config.yaml
router_bias: true
n_head: 6
n_kv_head: 6
head_dim: 64
positions: "learned"
init_std_down: 0.00484
schedule: "wsd"
decay_shape: "linear"
steps: 8570
Below are experts of layer 4 (counted from 0) of a mixture-of-experts language model. Rows are named router (the router's row for the expert), up (a neuron's input weights, with its number) and show model dimensions 192-287. Each number is 500 + 50 x the weight over its row's rms, rounded and kept within 0 to 999. Numbers have three digits each.
After each expert's rows: "mostly gets" lists some tokens that are sent to it at least half of the time. This comes from a sample of Wikipedia text that the model never trained on.

# expert 3
router:515635498448453509508523361456502477480507411478484485514469511496490499423434434511512488477506584522425461451482626521489489485527514489477559585521493418458570473540500525475572488421451552469511556474512416470548484397456486406535561446376503502560509557605492501427473505504511463606
up0:533486445489573540525461470492539467535447535451493539496539459475548494490408526520470528481400404401526460519441549470498548535508602502457465523559468537424536535371431503437568458466444470504500492553512419490506574568489515446462605444573561548459485447470463521495597478544588559519
up1:514418542484467485506510514478473479509568447375494455465464505494516563459571493482486437509501623474541469531430510471471417508439503499420513450589562611530431526506508484659585450474526510504499482610485496559535513512490490512511496552606575488486460547474487489554489487434512584503
up2:516510521486603538464401489507468473437511610484567452480481467344599523486420462520539520489458495460444585478509552477574521486428533512506474447498520494419505535433576566526486495588503463536471494547478480424471478401448509544469542504449531556466564421475469515522579483477488443499
up3:536495499460455477465523539424475500549436435495535509513544500549490554476524481615534443397535520503504544549348484452445524490474453431477478546494514476532540525432525579502568520510475493535500458528526467489561432406512538504473578487548487518587530410480596464449423477506471541497
up4:489517503547522520476498507530604538478436455545472504461491488534497480501448463510517486434424561566550565551513492419494456465484534512483452474429517416535531536526646558513469443541636458520490500615385413471532469501495465410473532440433639548546506509448518522515500438522432517568
up5:544506403562487459582452535485410553475527451441510561521540461472440481531519471479541592531473427526520459497461573545519537560413403472530503393521532581424531547494434498471495479568493552495447420534556514481501497457561509587479445490542645488548554479497525510407473487493503531524
up6:491594572557477541485468472588421550530462496466492519480435386559524468531524448525449455468487482540486486510524485466492450561425567488500553501573498454512472540507514543470499461533471492581536457549503464485448497600565422556543460542446547514507525502467441454537501477471542606465
up7:560510490502516443567497637527422606577467588465446557496470448526453532449494478531461464438500520445542524534489450490534521516527528562585470548548462484499470557502418509608549502445518525567542426590540550460460528439469540621520597595519559548540464562410378553461493454482584571554
up8:581559536536535601560534495486496496468587464488554536469535551488568443477420565441458388482573557459498484438491397527443360523511538390441499472524505510512495513476578568455455492478541409544489522527509419516488574546484498462537498551561471514509532585465517417549476496534444523456
up9:514517529461511487525520511543336605463493531537419570523504465506475548506476550472504562429546447479522543511426481552507467537286435469466565512567540509443499524438399554572561443518521434544566508539434520516511581548521425499591487558415484492453525523474460467616495416502461466303
up10:545478523544528466510455476462414547477461501489509460452629431515601497584553459484567541524495516503488565501492455474504359519500378464492513491499486589521521503398442446503490523559508491619467535455458532493526438448465512515459486517516595495486526553441484519426468460520491438449
up11:547581447613552385528479570472476555553460552632475397541523493473534524443531454539541526444506574474483522514499471520523431496501464439554509489441533405531501531553477436500494435505593444580547441569524490490511478425565519528505452484485553533516508529425484503466517481529568553494
up12:578506502526641567465527598541462439462482508448428471499496460513486475465415546482544487507440494437525412544488475428458494550489486563576521485468458533441514507463432531449533467560453486509554474485563489552453509537516503475495465611579532441525461476495444490531545501498528606488
up13:567516485508505460585376503475470393516476599548621489511587471460535523459468517494441479501499634500447506478524450473483496461549467458513490546510457510517524548495457483515482588442481462525529402473540528461481402532477485533579528446527486536471507582450524537456490464514514511509
up14:515451417494539408594499588618440443608553504460490600463552448477487541521543477488463388449585526476476442552541419444551485499405510499497521419455391536579478531515444572568500408508457521546555400464635593449529454469539508501435518564528528467472446485405451521488523466433466501523
up15:490468478601464468509473476451479418431526514559519556495507538545533442407592512417570391564476594526442505542469405449432455518456581537518490505550532526418565547521575497556525488473515470465517516583516430435465492396486529530504456527500481465543518527431381515547432498489447497588
mostly gets: " | ", "| ", ", ", " ", ") | ", " in "

# expert 15
router:650421430441478533540460493525476442553607486447480466545492489529561514508471481588507474392493487461564517392516529541550511439431439502492560440417389470420389489516498460429491492513442447526565496580534605541628499503485479561522485547477541471532514596408516467526487533501534580538
up0:517517536492471496460528599571464458468537479499433529502558565455605450502525484444517520514508525385449452516471537503420421473535479587511444504430458515450524511569470522481551497596514458462511457480524544428572552571486627541417458530567523511459516492575500494462473432486515484505
up1:588496494468508467453507429499480592546470378477656431502530485517436540503450539558460549447541538500535475489449440411452434573551587492483401499596437443515581542474494606535499465515588481497467461444535451406463473511489527482458563459552553456491477428503509521472514512509378519536
up2:437527577539467541492527493493502463514494455478510509461510522555442465506496534540469461481456511446440500503498602548457557457493541465439509545508542415457462510419499436489508494403604518476483511488559524440556502530524499470571506552520461418497499481416496464552492508595477449507
up3:531516442541600528484441442484405541541338520559511496550498494559520533484549472547453490412470459420421581394447507514516462523496566422474505568479426476496455553551474504574491450478506560517459422527519440552494559505485405487534578521571564546469597580633522419412505457603494535509
up4:465540438463527540590521489492476569559507464603506609523462514518544576414569560537482485512469609459545441525508581458563452445607528461471520497450582514423475535451487558523535475476437568553401539532515496515489522535506469549535504506394453468424413489490535520447491476465493469537
up5:489505408415370552498445520509495476507552457533505564449459613530545480505545600531556380505496565403469525436483559527496454573493437552492573486472475531562562514502491509569453596470453436523454532505532488498509594548441542544472445481460579400473522551636498420470531491509509478592
up6:570515538573447516621375525460456538505548551544521569586534529520443663493513524589459506473478484444498595549445476494511445489496457517505494509473460530462544499547560463442377460489491495485460510542582479468545405489491484553554564598469473589490471576502476508442512472404474547547
up7:505540528483526522543491588568420489521419525480429574519408451475527509483534550479513509481473518364497513500538460479499507540553528451484528502545543450502563538525536356536533482512506504538488514496471483520427559521463417610493527545383646551388558561447561431460487498487469477535
up8:517547483492493522549588426537522481464444515547585445481584473469476479516547506467555456381480540498458465465422474465548513534562575528511469480556460464588474531443480450408463463543509436503503598529491532579474456481471536494482461555536563526401596388548565571460503484495466434460
up9:551533457454479450581430447494469446479543463524480594520538525508395438501552501461533522633575478485481552513511519501458393524584462469475557487565597612483466533512550527480483516464528367571433528552499538575468482367419588473413464517538484537398525456489502537546451462529516461459
up10:448525519449481528590523428481488629532464494521433502371494490422417454477533464572450485501577497482488609464445435533414530466538510546522594477583589487506564502379511491460508568487477542523495521527435529477450483452541537530526481547430451446579530606468482546497546495554541463482
up11:500539483562502515608435584488515545524541528481523613509548540446409554417590462518522513442470512495550533517527449467419567506496503564427454477522568476591541528599513548533454534465458483518440375513455528549479518417481374558449496429467505466500472522559586511480464487441458564514
up12:545560489536540531491438529447456537488533479519511525560528439512577556482452465545451501460450471509547581548498607517409438485421482428522496479487493446464554549459499475486516473486464446485451538436376517453473463493444455564475551466409556509516541510435467568590483451421425482481
up13:459522499456412571511465419554491582448482624555494668476431569503429469444561476468632517597523587538559483494397510477578478528564511484498526559545517551578484513564582597528492569454441460516471487465486487478434534455456484437434502546456419479544467472564461461485496463524469451575
up14:537517521439675546566433545592523470410541575497564512536526418432438442446450508602396523554489524483522500584482451495433430517513501557485412472555527455436404525495512502442519507453529438455482464440432485445515544466486552424513338509474548532441554514588556454545504520518507483545
up15:511506567504545506485428517519443556484527549463454580585430489513449471501500451509495482590423515499470486478482583455535456492438431474483477443526455509529457522498560534450501392518518471559462541541465527526428652531480410524533442515469525493523574597494490402596562463426529549584
mostly gets: "ong", "op", "ard", "ost", "ight", "ear"

# expert 12
router:721545457464470498436561522423590490577538507564551474417516513580412454496500504502487514528516465598557454592496454408361496494541614551487396499465516410496395544453406486438528551547538596455522582466482508486502530465468527427438422515509578438488396436487498527473518497508505504489
up0:489532452471538472541495608434437494527533658533546420471481479478580464565435520508552484523422445492490514500452539445495430560503520471460486503444485627554424509524485486490446473456537501526554442586515464432512474497417444487604467533485589501403529567539392491426504499492518423518
up1:589510479475536552490530451524533496497515482415500474562429418426502424542515443435607552550557543473422507476428521440541442580543488493504474441548535485523599554536526459464517415465484448604536380545529454451479383531518528546567497537515594429468587506454486483428497472542531540471
up2:545460518444458574518494526510443493407478506624558531581554428505526576489546460482534489592479575533474506466438537484515487556505515483508513490499551486481538500475488486480463511512485499498519565619376448537536574574521597444497533395478481545471522411434531491548411489516541539502
up3:518516465489504527472458484410493517546511584613472482443464445467483482525461468556490529497481497500403518524489501461569565554461353446497497502570482576451582513434512508543462510478524525455523542468564552418537480505459381500521524485446456442455512455595522528437532480350403532449
up4:596502512550494572440442449537471499509494542577493514469520433471528544456566636474447512574460463375541472519504496466418377567487429477488517514437591524599542536440516440467455541463474552554552557530468461476493486487416483469552499542536623614521469568517420510423490466546455410592
up5:529517496532448572485491462366452582491438479570534539527476599502498500444499491512527533506513492430580566580503494429551501575499577517499502546509513535495489529513485476453518459545437405478493551560520555525538478477400460472440480456472452471478421546561383566508396487456519505519
up6:507548580534451443528486495508442487470462372555491421445552424446524499481631492500442479504469470447437497468501558474543514559508545485505539605548559546455562541536521497415532536501601547438439530589442443503415431509525506481479537496500480481382504488508479512563477499474556428542
up7:593491493517409460442486462614417483568524531492476541596447510565467517492450515510524543530492505518511557433515511440559430503494454462452510462415397512515504528514504594593461458576467450543451480493474593432409479550466455507501505474545538504437460490468465512461471500504437389540
up8:506512531487474472499497518497528582616402554569528426469424566461488572440496531486481358514472600514408539483559537441504512518522561461538404515538581422469535519402510518472484379505454558510504512594391519459466520437507472423442454462496425536458467453383469467460411512503547463434
up9:507533460538479537544486476551477499528535517484433548512441473399543505554502465562513481423448501446516517514505512505413492504475478488537589412533534538475431536554587523466533492407448486568509506490526494455494565529487466449513506507501604515431481556426371470523542465561507636489
up10:475560534504513487484489567478511545470500467462414514521556582437449422553485497489514458558549518552545512555526554440428497532432502466527395463490496494439495516519475561411413439533508544505501535467537479540425354521449596489475502575521484579517471525484570471550530481484524458607
up11:554508488519418465546536526473491535471520517549458571528478521385480528592477378604578471481467548536489514469493430406535465458536530519477467469506533535437468545519540599495452519501455527530478473456455483366593535483501474450482475480467531487437537520580506532559490472464536453456
up12:545530468471550493463526522566488467502635556553441521502563412530500517501533514426525510506442439585350418517429499539513449485510548488446577474515509512667445529488475515507389480473473475492465488559519506487496497483483506466473578555536481460423493512532467509499495455491459527463
up13:503516455527462562476415562486422548563469527570462491500468523402493452572583517594506505456450592415506462582447502451541444484506526536523560484551505518526451491505493527474431490408544507535434498567432443433421548502449496499441489577460462541496459492487505470423436394475469516476
up14:446528498498434520500518433416498570577491597579480423579493503553497556500541483453534442528405555534483418474536548463505472438474469471519492471515572559537563499536522530534550451479455473486466456540447527636469439503490476558515500519524390494443475450536524497411538479503463504462
up15:598476504448504469508485473482430535537510452503544581509475527426438542476507519522534363426520502502427442556509532492558480493438466502526524469445493492572434546512468558449483420458489512513524492595523560485473498501501509514410583467559609489485558417397467444534540432411471507622
mostly gets: " un", " re", " Th", " con", " sh", " fl"

# expert 5
router:712428514534579524518452504503470487491427388470545477494544516548406411463534534501467482523532425499549535474461416443531426607594543486492408470524466586505510496551487453510495577461477472452563420420527516473543518552490540460500573413555511576425477474568559568492466503561491413493
up0:492540435559469559461468495581447482574473469582382586511451493473536591438521502484493576511449518511481566520501472526461515514445443517501465529539413477483616500436480407557529424601400417572449478515370506480446506494539540490571595537473469450525509478492456510553430483560523517503
up1:471492474513442500465387532499536403465552499453445470577490443496537535490518412561467384542406511532468432528462561480421533475503547468485489530554536525387525514410464542540539520546499443517502482461559484517526519543424466405439519446476447433435572532584373543490479493495529559462
up2:459511527467559547538510482496478493473499522429610510544516463477491460519472550574465375453565481414489558497515490468566526465438537503470512603411403512548466521548565508506454453507479478499435467458483469600525573510483451531530529513473464523403557484497519463521520451516548480531
up3:489526447587511543521339588546464596498578508583567557492473451553559531507570575498520499443484562410447500453510521372482388503488384444457474510540530516501472541543587585538485491482535490501445426466572490517465559566515397566461585541491527524477458537448523440496592493451498524583
up4:578533570508497458498542456498537467549467474454493417579488578451475501519488532498578509428556480519513587517470482490484497586519565550508468509605525454499449543557501570462477474428611493481523467553519527429521503470441517439524424546585523524574500480595502430347562416550532537497
up5:512514402483500526611419546534453379492537529480449530533535470456497442557426390552464601484555536432485545510535422519474489429467530503467504425530342534470438540440549511486450547461474444519508495450480458423529544452445434580546486551512682464529537501576499473579557511402508527529
up6:497523490542501462602466520489590460462411545511482465534437508464512493471455599495496563599484506500514417541512466510507422517480415484510551361459473489453521525543530517451428505505524576491379542590506531467526480490512519507500450524435500537537494532412594409453360465465454434482
up7:495538499515459549521433513472493577446476468568601556455405496521468517494558470598563484546501545438515516515487529548539454485536485425487563463544450497374466557458469525514501535461498489558447454500534488529516462445437522508488539506417415563507469479435465454437438463483497494509
up8:559494517485428467497426521433474517532587468453471509476571526469591468507565521508470551573535543421367483543507591536481522458468433418511510610450504550453482524399519476505518443500510498475492450546553445445510521504444514627507477568509542439418561413503461528480449473468585526538
up9:476506365545479441479428513537478470555535487603430635530555461534631481485464620544446504527534489469446487475514561493381388497474445454488543605528583503461540535400528471447520459501478493436479436518534547545431564441554536533488411498526497487430489442538594435534428470481534457539
up10:490546562504564524425438485570451401448484523527441500590520527423560501499478403557555493518542485482500526439476537465421479588442508480534557484589495573423553525584497605446552450406508524532443382474453550450489475416552421549564439428418515422501461553541441505547571497563522600604
up11:443518472557496556465472493534545453402549516489493488485560601495464491419527442563508420508427504469520457490507530484525578497450506429489509457461382510475545515516539461561565564493559402458456487528444492579428473455496522607528515490579458504510537487598490491468525516516532475528
up12:535556562538495476536513448474435462506494528502529520520501469492500514499453508519553573506464547461490462434360495569546490583467520390500500635580523508477485525496556518549609519493581420478455473480526468466521509421561488531550468490373452436558579422495500509479474489530440520492
up13:491527553428528516470494505501452515462571513548534501574525560469490519459542490575490438413591433546494491508457447516454504493448529458480451557572449526503475511447450529545618501546546516455465431480498372527558489278468466533544468552532587444523488569510455468482506453456543476489
up14:436506457496438462510493478492379640502538480506536549539420566541526503532492494468472460583502543351471454565418527487428562599521553437556470562507515561514590526570521536517496471438473449504479505507475570516496466530419474460513525498538475529409543517507435507533530487499494553553
up15:417531548594487484401488543474436517544503513521431585471504434447476503499503517556505520550528451472484479435523486559438459542489570516458561563514505521556542507446523466568521460531633550501515495509541499465503555414399548499597467526527509360496511517579427475450538518486511486528
mostly gets: "ic", "oc", "ric", "ut", "ect", "st"

# expert 13
router:491546503569474530466544570493481509346506468574512472547494518441464470544494607468548512552494472482485640458424507575571491428484509571513567445546427383529434541448457445555526480536554418453405478530413518526583532445508416514544597523385490512473459543468478524574530487589459465395
up0:504518542497480546486536580449508519506546481495462546517523552509494457525488494588475494518481420513484613500476532418536342509424423449452542559522517458546465515480534534454614502428522435434576430502445458556543521600545549440595479490488526553518531503547462465532429440486460401429
up1:531476518532455544590521482508482521488516563544484633480380543520504571550530466435524330512517479463413514511437544473534452522531471443547485528509547526489424555474489464399475465428575508457486493563598560545471441482427563456389480535498524446508474473502603395526403388471481459464
up2:608495475512516499496363470451430549535562546467542501504509541460525608515549455527489467481531496402447451532529498436504490582528526468474484512496459476509404577480547444490468568465572528522523493497469506453436597506428538572499590566504562442515539465546512455465424399442544472493
up3:477486510514433503561438477615477518490454387484419581604556465465461482472561507588433428521431564472532557471472451522471567470517535391480466537542460534433569546432516490506573523494518495481430440612534447523466566481509465526571522539421480516484557569425584464499446446555576497455
up4:538557516479521486460503570512550508487641473524603479574492443466511494416452543582507517455496580438524490486497482476440466474511499546436456506498372431506484538506572494546503540566534418452466569470427487536477511479368573600584532505550562488481549449523432505525534474527520486492
up5:504464496513397473487453479502419502484490470511426552540498473449548448499465407490526419439483630538507541533506574465518529485433500486477476522557499418428455557523456488434563457553503585611573514513484463489505477469431438482579562531425534523589476425421383494424520470464513453572
up6:503479491493534488639491564434563533557527542536467460570522475486440465446477518504490440557523509527473507556410606444579479486475498502478494460532458565544501498474501578467502517421548487537481503555476554528526534511442489534413463521479531582548469514496449467570543476500506464518
up7:498534545470422558588433445512494423513428493451514553450440446518525481546584549473568473424461542535468510508434545505432544459540496519462449540490485482491414525462610520554515478466485504504458570495572547479585552543513442501452500455452506489528567497492467464484435509560521588505
up8:491480516533480529563437446457586539422441478580488410509548557502409477462445497482461462464567436462382458533459456492529486494471511513537389539524558538516473519486531413554501539454477515550481538607458557497492456456632528480442400464526423443521517501528569367380421416505471505498
up9:482552450481565435482461510515519457613506435454544459454517578410461485524407486547516493551548504560503469521544531514469507493497496532472469540553537566474533530450497527450395509477549548475396452514450528414474481451461565550537508452433461436617573479472531555468539472565493595577
up10:524499602488427435566515467481478522432495560517500545527488556443436482492501502490484536553480565524528486544509413494422450531517597529555422480550531532512441516500488560520491408482569488515436525623500613416482432513510470561520469511523494385432557494457515523482443469391444515487
up11:497539429631484614475496536476601375508418568496470605479587483519536450561463539558478412394593459531442489478444542522450421548521508553490391457551470462488450581455492462386574567443499517528476533570422543475469469484602568569579408423497516472405519417500515443583471413542464417445
up12:511488475505578562542502546564456512475645506528534527536576556360509443635402515427538503466515571373493582572496512522532464511487501463428503453506503491558453540417473459532501440444494471476461509480467515491504443507393577529485369470578433427505440497446525489553505459531472432428
up13:483610547536523518611485522542470449507502493529554557575419543573499516488506549496504478416558461421550426502547507494441519555532545506476512442473507494451452507524535477552563482488547450565458476531504570485481472580423437572596510613511562486519543539462407487437540467452523518505
up14:537490435447442484508427492503465494454413466482483484575476521454556539555563484561591515407501516485480572486451459541556439498473545467431515546572507438479494544413522506505548460480452407541505562521501401507519489512513518470544527497413581414475539519499449469488536521585444469481
up15:475493567511455448466450543447479563502476459522444472472436414449484521519474551604521461532514422415448521440431444480552445479432483462511467546562509531525527533427541506540455550506554422548446511528440486490488572463511595571544581526541492513519547468504545520477430406463440577500
mostly gets: "′", "°N ", "″N ", " / (", "- •", "- Coordinates: "

# expert 11
router:551552491489524414461467541444457499553561531493560422538444512520526568574491561570410446574498561502471522541468607484510438482573538486512575594504598450426548505473623548523442427449513484531569440510485514538536546509430564481584482460545483513511549538384456564586501523565494503462
up0:521473543474479531518433628447505531521465544556415461436478488459556413493477476475470491387452590497484476430433513540500534531530471445478540604515428531487500514520404453599531505535409496479524517520458338485577536525476438465530519556531501480537514546422505486499447469531485549505
up1:537466492505395527540475570464498528496466360595457513552392591499480599547506481471463553508468566489422459601500505493458492434555555519491560446512475550479482553483511549466527443506531424424475409551495518414459484455490422565459445474499485529484473558516527421539454472523451576429
up2:454569517535574534501586439430448607541576510563493566485410528441379597549460497535449475559523443421398435398508494436520430437478544500537474546533523500533540505535462551526531422576414468399470469461562637506406473445457503475488526575508406448527545514505435408440556496451527493478
up3:547528552542544479550446596500495508428513483513436460558530463452466432440427454585519526496475519507493581424515521488484524485541432484496480507541522528502480549462534542504474566517458474531464443518534464501540488497480564427572557471545478490466535554481577513552470478431522468523
up4:542517470477620466546460379471458540540539489531542461580396509482520468450392462502401550521452543512542473519545540480499457457429405469485529434519500469426424537565533589546535444556457511574493424557443478533437474397533428477571516558507656524409599445486473492521451499452546502482
up5:524530580518463548557470510498619567450438535518448528477479522453595440484477530569645533557471348477456430561442550521569475512445554416430443525563461515524514532496523489510559549576461469443514567503564402547486498453535455510570603448544528449494538514539434535465452412449470556545
up6:535480436440510577524486576479557505515446449503621533488473576515471467509412566612451463453493572534415470426476543438563456520596427396519424486465468567457422513514519527485502512419476469531456449585530530419472539455511445478454417491510521582413464421538437485494501478454478471583
up7:549554487580463518585470412555386536536487594498498497504478512499553375530528481518492432483458486474524479489455464421472430519431573528448494506583480441583524540542537598606583385597479501577531525485561533557359487481438473499609456543496515544507497503449443477440493432425499536433
up8:522592457520498521551472558450482563510498429531513560454446420496615583502529537533416485547418440484474554588516508396438463529496634477473489528463542530503547539524619485502405414426570481500492510494539508443422481510589587500437494539560472540497556497533498533487425459530523475515
up9:509486414513553483571511520462505575494525529512599591605473552476524505514503567475449375512470502437501609468483480356555457442564439527495549527542507620498400541433629478573548513501558482536433511406518515522470449399490467537586502492515513474485489443491480492571553471430495375520
up10:537509499530492476438360497511460520478480462456558487480526429507523527461518546527500506530482451501497507599441417461394469548489456415482502523461485467440564517611531484455558439494608499597532514498508442502413512507619499448506477546465475456553531477534409515477416462546461440593
up11:564504438487490444476522541497428453454533394429466570498452520386504500503434446504484492466590521500457567559521549493426490514488452507444527447467481455629433565528401502490455420550464544558477466574489528437480429521458483510389511492548497470456535452451459457554480441451494570501
up12:525516531495629505493407494446461515549539513423491471504481426415491523422463520505467519446488539384529383547503531439436458455547461537495523465436532488535617516480479536626482481481488418491399506439506504576560565408416562504505551580462447480464493505540646521450519497479509487470
up13:509480413413538525530424584539513451423493473515601461579619547537537483510572454406511466443524580498424509629468573448559512525574449462445529502491536525533510550441523466573604499549525438419490531449576550421521479493598426575524474519445540572485597484542548411535531460499528407479
up14:549499381538499453478414565564443448443517440425454569484466453463530553505486546523446531438448494490395504507470575457511530555493491360550547524512494462569490547567428529404524517582448538505489433486512540516500493497495447531453489534500482472471495487446539482452506509613500486465
up15:593520460464548474520493514410499595576475545556553555515459480455503534543534463489540445521389514488579480547453503449435553524456535458474540548507512551458516527544637607529486565420530492605498453478499581521515564520418425530519412506515459490547547477569537542542500516388497452470
mostly gets: " two", " one", " new", " three", " first", " four"

# expert 10
router:544685520595496502510532490497477518517556593523493536559456432547526484472415505490479523427494521490536366475563497579453490384552465552472545490459398530490519463569455457404506397454481499476503455449584557639513586477527566469511485493526540582531463510500519459459496507580476485569
up0:562523517530538525606494532580390447534543588442373640495469484473439399480533497547438335554516472521462551472533489538430492497524499488478499520576563509428505537524487465544490518526527394565507419496472491535490502535488524508566473531503490428493484636487467524541494502461543555518
up1:553576451514506565515493477509526407556507623534510508484556537469450472511484451504513519513463465386516518497554478515582565519449468473406441529520524616456453513501527473436469528545478480471444471425494508504492459427494538493386540517484412524502542464572518546519515475488490454556
up2:534486483542388464447497600536612529627521521463498477521479506490427500519468518562405544567549552550418603456508532471517521493466466454400473435521583424581504538608539502503435499558471463532431510498509491522461438548514511476556504514558588477368498456484463493503497474392446499528
up3:534513424558551515506421473582517443551516450434554578558574473487600602463507451495473504531531546572451542430437447510516457474456428514457502587516526506512536524492490487517510494488478376566447535440471459468512559500472530532425534457497489414453510501510543493524530495462545494410
up4:539545495582494559502412529418478536501453476485514500526431555508466541533514530548529502474471461476387585474470502460458457592443563414525425500482466552476512640522577538535561548474597494470555501496484595442415442517453434548449466577556632427549553515458533520432486343483474503474
up5:550550574494573534501527449451589449572449498472530525468509469489510577518483538600457481471478458379482435530453530501468537556476540445455468582523491527516547512401525499499615439443500403534523532479484438475502522564467517446517466530476499432480473531507388400584398460487548455448
up6:512508438442466475508479512560394400600495491446548471540472505509481557514476436506455381508528579548465541525474636504531514470510513538455471535495494381501437520616472406490572414524506476524465441561501441487551526434601517499452593501535600501492444526529485528516523462557456502490
up7:459451514528531542545511523507619417466445548491449493467527644403505545505497462487548473446605509494497466441441462457441464512476484525538478511543422466548343522507509493481490501444555493546498472517513490533531495536391445556524573491564443443452506466584511452499454470503435576347
up8:487541528550400552500490460445464442482517518566436485485505517528595472517552524517529465565525469427521468524491450475463380479450556460590531542493466516504523551552523495479484439503645480526429528514526432510457509442425561524421457547337489489472572513451502448412328414499447513571
up9:538586503626521540476516525464441532460430388520506508518582534522557495479507595418508541448530525479499480553467525499494375535466578444530404525459484540471423554587542529470557420484567485481455556576534338495437485389450581480434466502399424542526531598528534456461453438527451473579
up10:588492507568558483579443562508508514458578408442504602494498551418528507510579495462537483486460510482403533512479494421476481525526530494467449511500503484458393570466560534558563505523550418530415507576491502431550437442527453535516490607470589484411607496481488470517421419452554451483
up11:607512563543515528525419490534507443506515470469450536530506555457460421498530498517545500534488518437452426501445456486469524610571546508383395522534483522431530605396550580551522459549527464477454424592473518477462413508509488533468527522492591496356529500556439531531551429442505439561
up12:559441410433606522533473522440499363488570481428511454454506426491467504443620448493522407595519535517402537520544541460529505479520490465407508487488580616500528525439474536608532485579436404500497426579491568466519519428538509478419492479577477487465472463496605563537485458436533494525
up13:525464494514444546462534519494546508427444467578423555516541488550566419496514472520511490524496478519438555522494481420555412477475529503597470440499519546516504501544577491494502458498533490597480517578401419545453485499539531447469467528366504455522527542465492498489341428461449476560
up14:481468471468467447498499496495518497568491533407585577509580580525429543466540583647491462411481461469395553456424593460492504565596459506511508521478485531525520518582527553492517509443543475486403480485516509562515445461428510553417472493531446471473526418569575498543485491469476427532
up15:488584524545487522504462523531444487484426502515429515523552508377563592491566514465579552558377543464482503561536533525592503459515526499589484510552524462444509500495492489562556490554419453541450449526472450429486550452441405480464561516483552485445539568375589500565506503476491484453
mostly gets: "0", "00", "3", "50", "6", "37"

# expert 14
router:584432517474514591505517504456529574505508491582436497478479520527552529520582468474482493482464460475501537547543457427500477557520392385485476456388442554580571505446546531460553553549508491533577487548390473546410476578468516520494476498560561519539490431382521398456536470436516457495
up0:563537482552404587472456520447455626601532577529447472423507486527514489584532510504527542559542466476363516566468543448437525422447525554461438502466548590518434531642474432529469555479488468505438453581442503448473518457517549540455557510549536538402569499452531503540454438483520476478
up1:524520533536529581549502549480504523616503485490393539547440448456526515467529572403458522476541552491425492391457578530565459441451492558451563458513498599536409526633566453525495494463454388469432420529544467490543562506463550484492585521517517430431516469614561415530506459501465477630
up2:536516419495470498507442475579377502492539537527497559464485563533428604569628469579499389582465478460448630539533494471581568493459523379469510476527539502542453533572483499433390485473503451501452510566406465496539474484416438389399548456500541439478510487522465541577455476462492448472
up3:588526431484420505495576513519523488558582556475491493489551523481491502611460465502474534492445552576403491553499561469392501500400520452465454517508451543456487535524495451603608477548587540488473562579573528396483568423484477505481448583535449514523508433529478472515545496533410447451
up4:481534362552528361553401452466477468476510538486541449535559577462522422469495630533409560559411483469467543544507583429468485484420503512492459531487591516468448544481523458445488486505522466488460412562470514496489417444478503508538456517503637505506451479528463431501498479472452423466
up5:494523430522370479422513536470373551429477424569472557459579509356493493491512400443552485528589497494489594483402567528522476437487575480450546524565607465458497542457482438440444559490512516547499417555471450515454511508540534484443459458455535484498565422441538510524472479532493527489
up6:536520488631541570490472499548555534525408565544492443575462484526567487489509502482579524485490538560491460550532479506521528593427465435496508523546420543543535536636475461456458470545460429443483527545523540513560517527558499339500555458492446490513571450646518501507460482532542470463
up7:528522567450552568471431505499513565541507512552461423563459473485562484420492583509425466526420535389588495482502537443494500484454462463472447402481373485533460555524549472400516443431503564633466428497446545552571447535447400557592449528520624528523547591470443414517457454496459503504
up8:555531454498479488508457446588560501504501511540509477443441518487509470567309526489497535496417506397500408608560469438428494519456535405496522445485510588483543522501494537496431513476522500498493483542540601450486521491471424494568464647434515452524572582623542500537497502465491474548
up9:565536544471573622521443548564436561536477458504519540520561530476362454491536524591446394453558494531501580548509419455486527517496515473441457438440512395569430543572624559492476525506498420478488443521446541476541539495537525476432488510563467553519528447449556501429463463452447500455
up10:551508512466443551525494608446382559569440504493595537499489513541551542513513472508438413550503561492487633478524486530517547526498467576479562536529496478406489527531528534572453514483497512542456549516511523543392452448492533475494564508483437490380570497516489491497524483540469484554
up11:523540543469495569534534461572542591496555500516487514592432553480438494600498486448565521468496494605479567473521483458508556425501600499521428518477494523517507510507503474560480552528549580438497645494514563512553439509479473496573570504537516519549464504521518344455464479559512481449
up12:536531520462572569514407517564449536542450472576546618562488495497584518499497603534499391485505638553565541525515563604505463510467483465456565590526472496487426536422509471589518449535449483442424601550535542541526472444452560513511584506455587522552477513503523456450466450449504544582
up13:563515499447490571469430488546556457527521610495535432596537602496479626525420534509564502389468497541534427421534515525537502434490552407433520451500407520377412527463635541464522437459589472422514493449527553505511446520487483542478565542518508486461477434575464472430521468498489458492
up14:485556562520610527483521616496561560508539496509504466548437516493507482522501563632421528463504453413455562503486492494412444552564437480455496437508460564443511514546509455618451559545574458553499495560526465572433454422449561539484450562583440492373546565540540454398490479415536428528
up15:586516517519504573479498580493538439571489550515487536493351520530539483551490585471564513414520444463467535527526490599533507563451479550543587426488456532484470533522503544604526466501460505405496554557500527510520474519550581465545574559467416349541549534488500460416522429479465439557
mostly gets: "h", "k", "o", "an", "u", "on"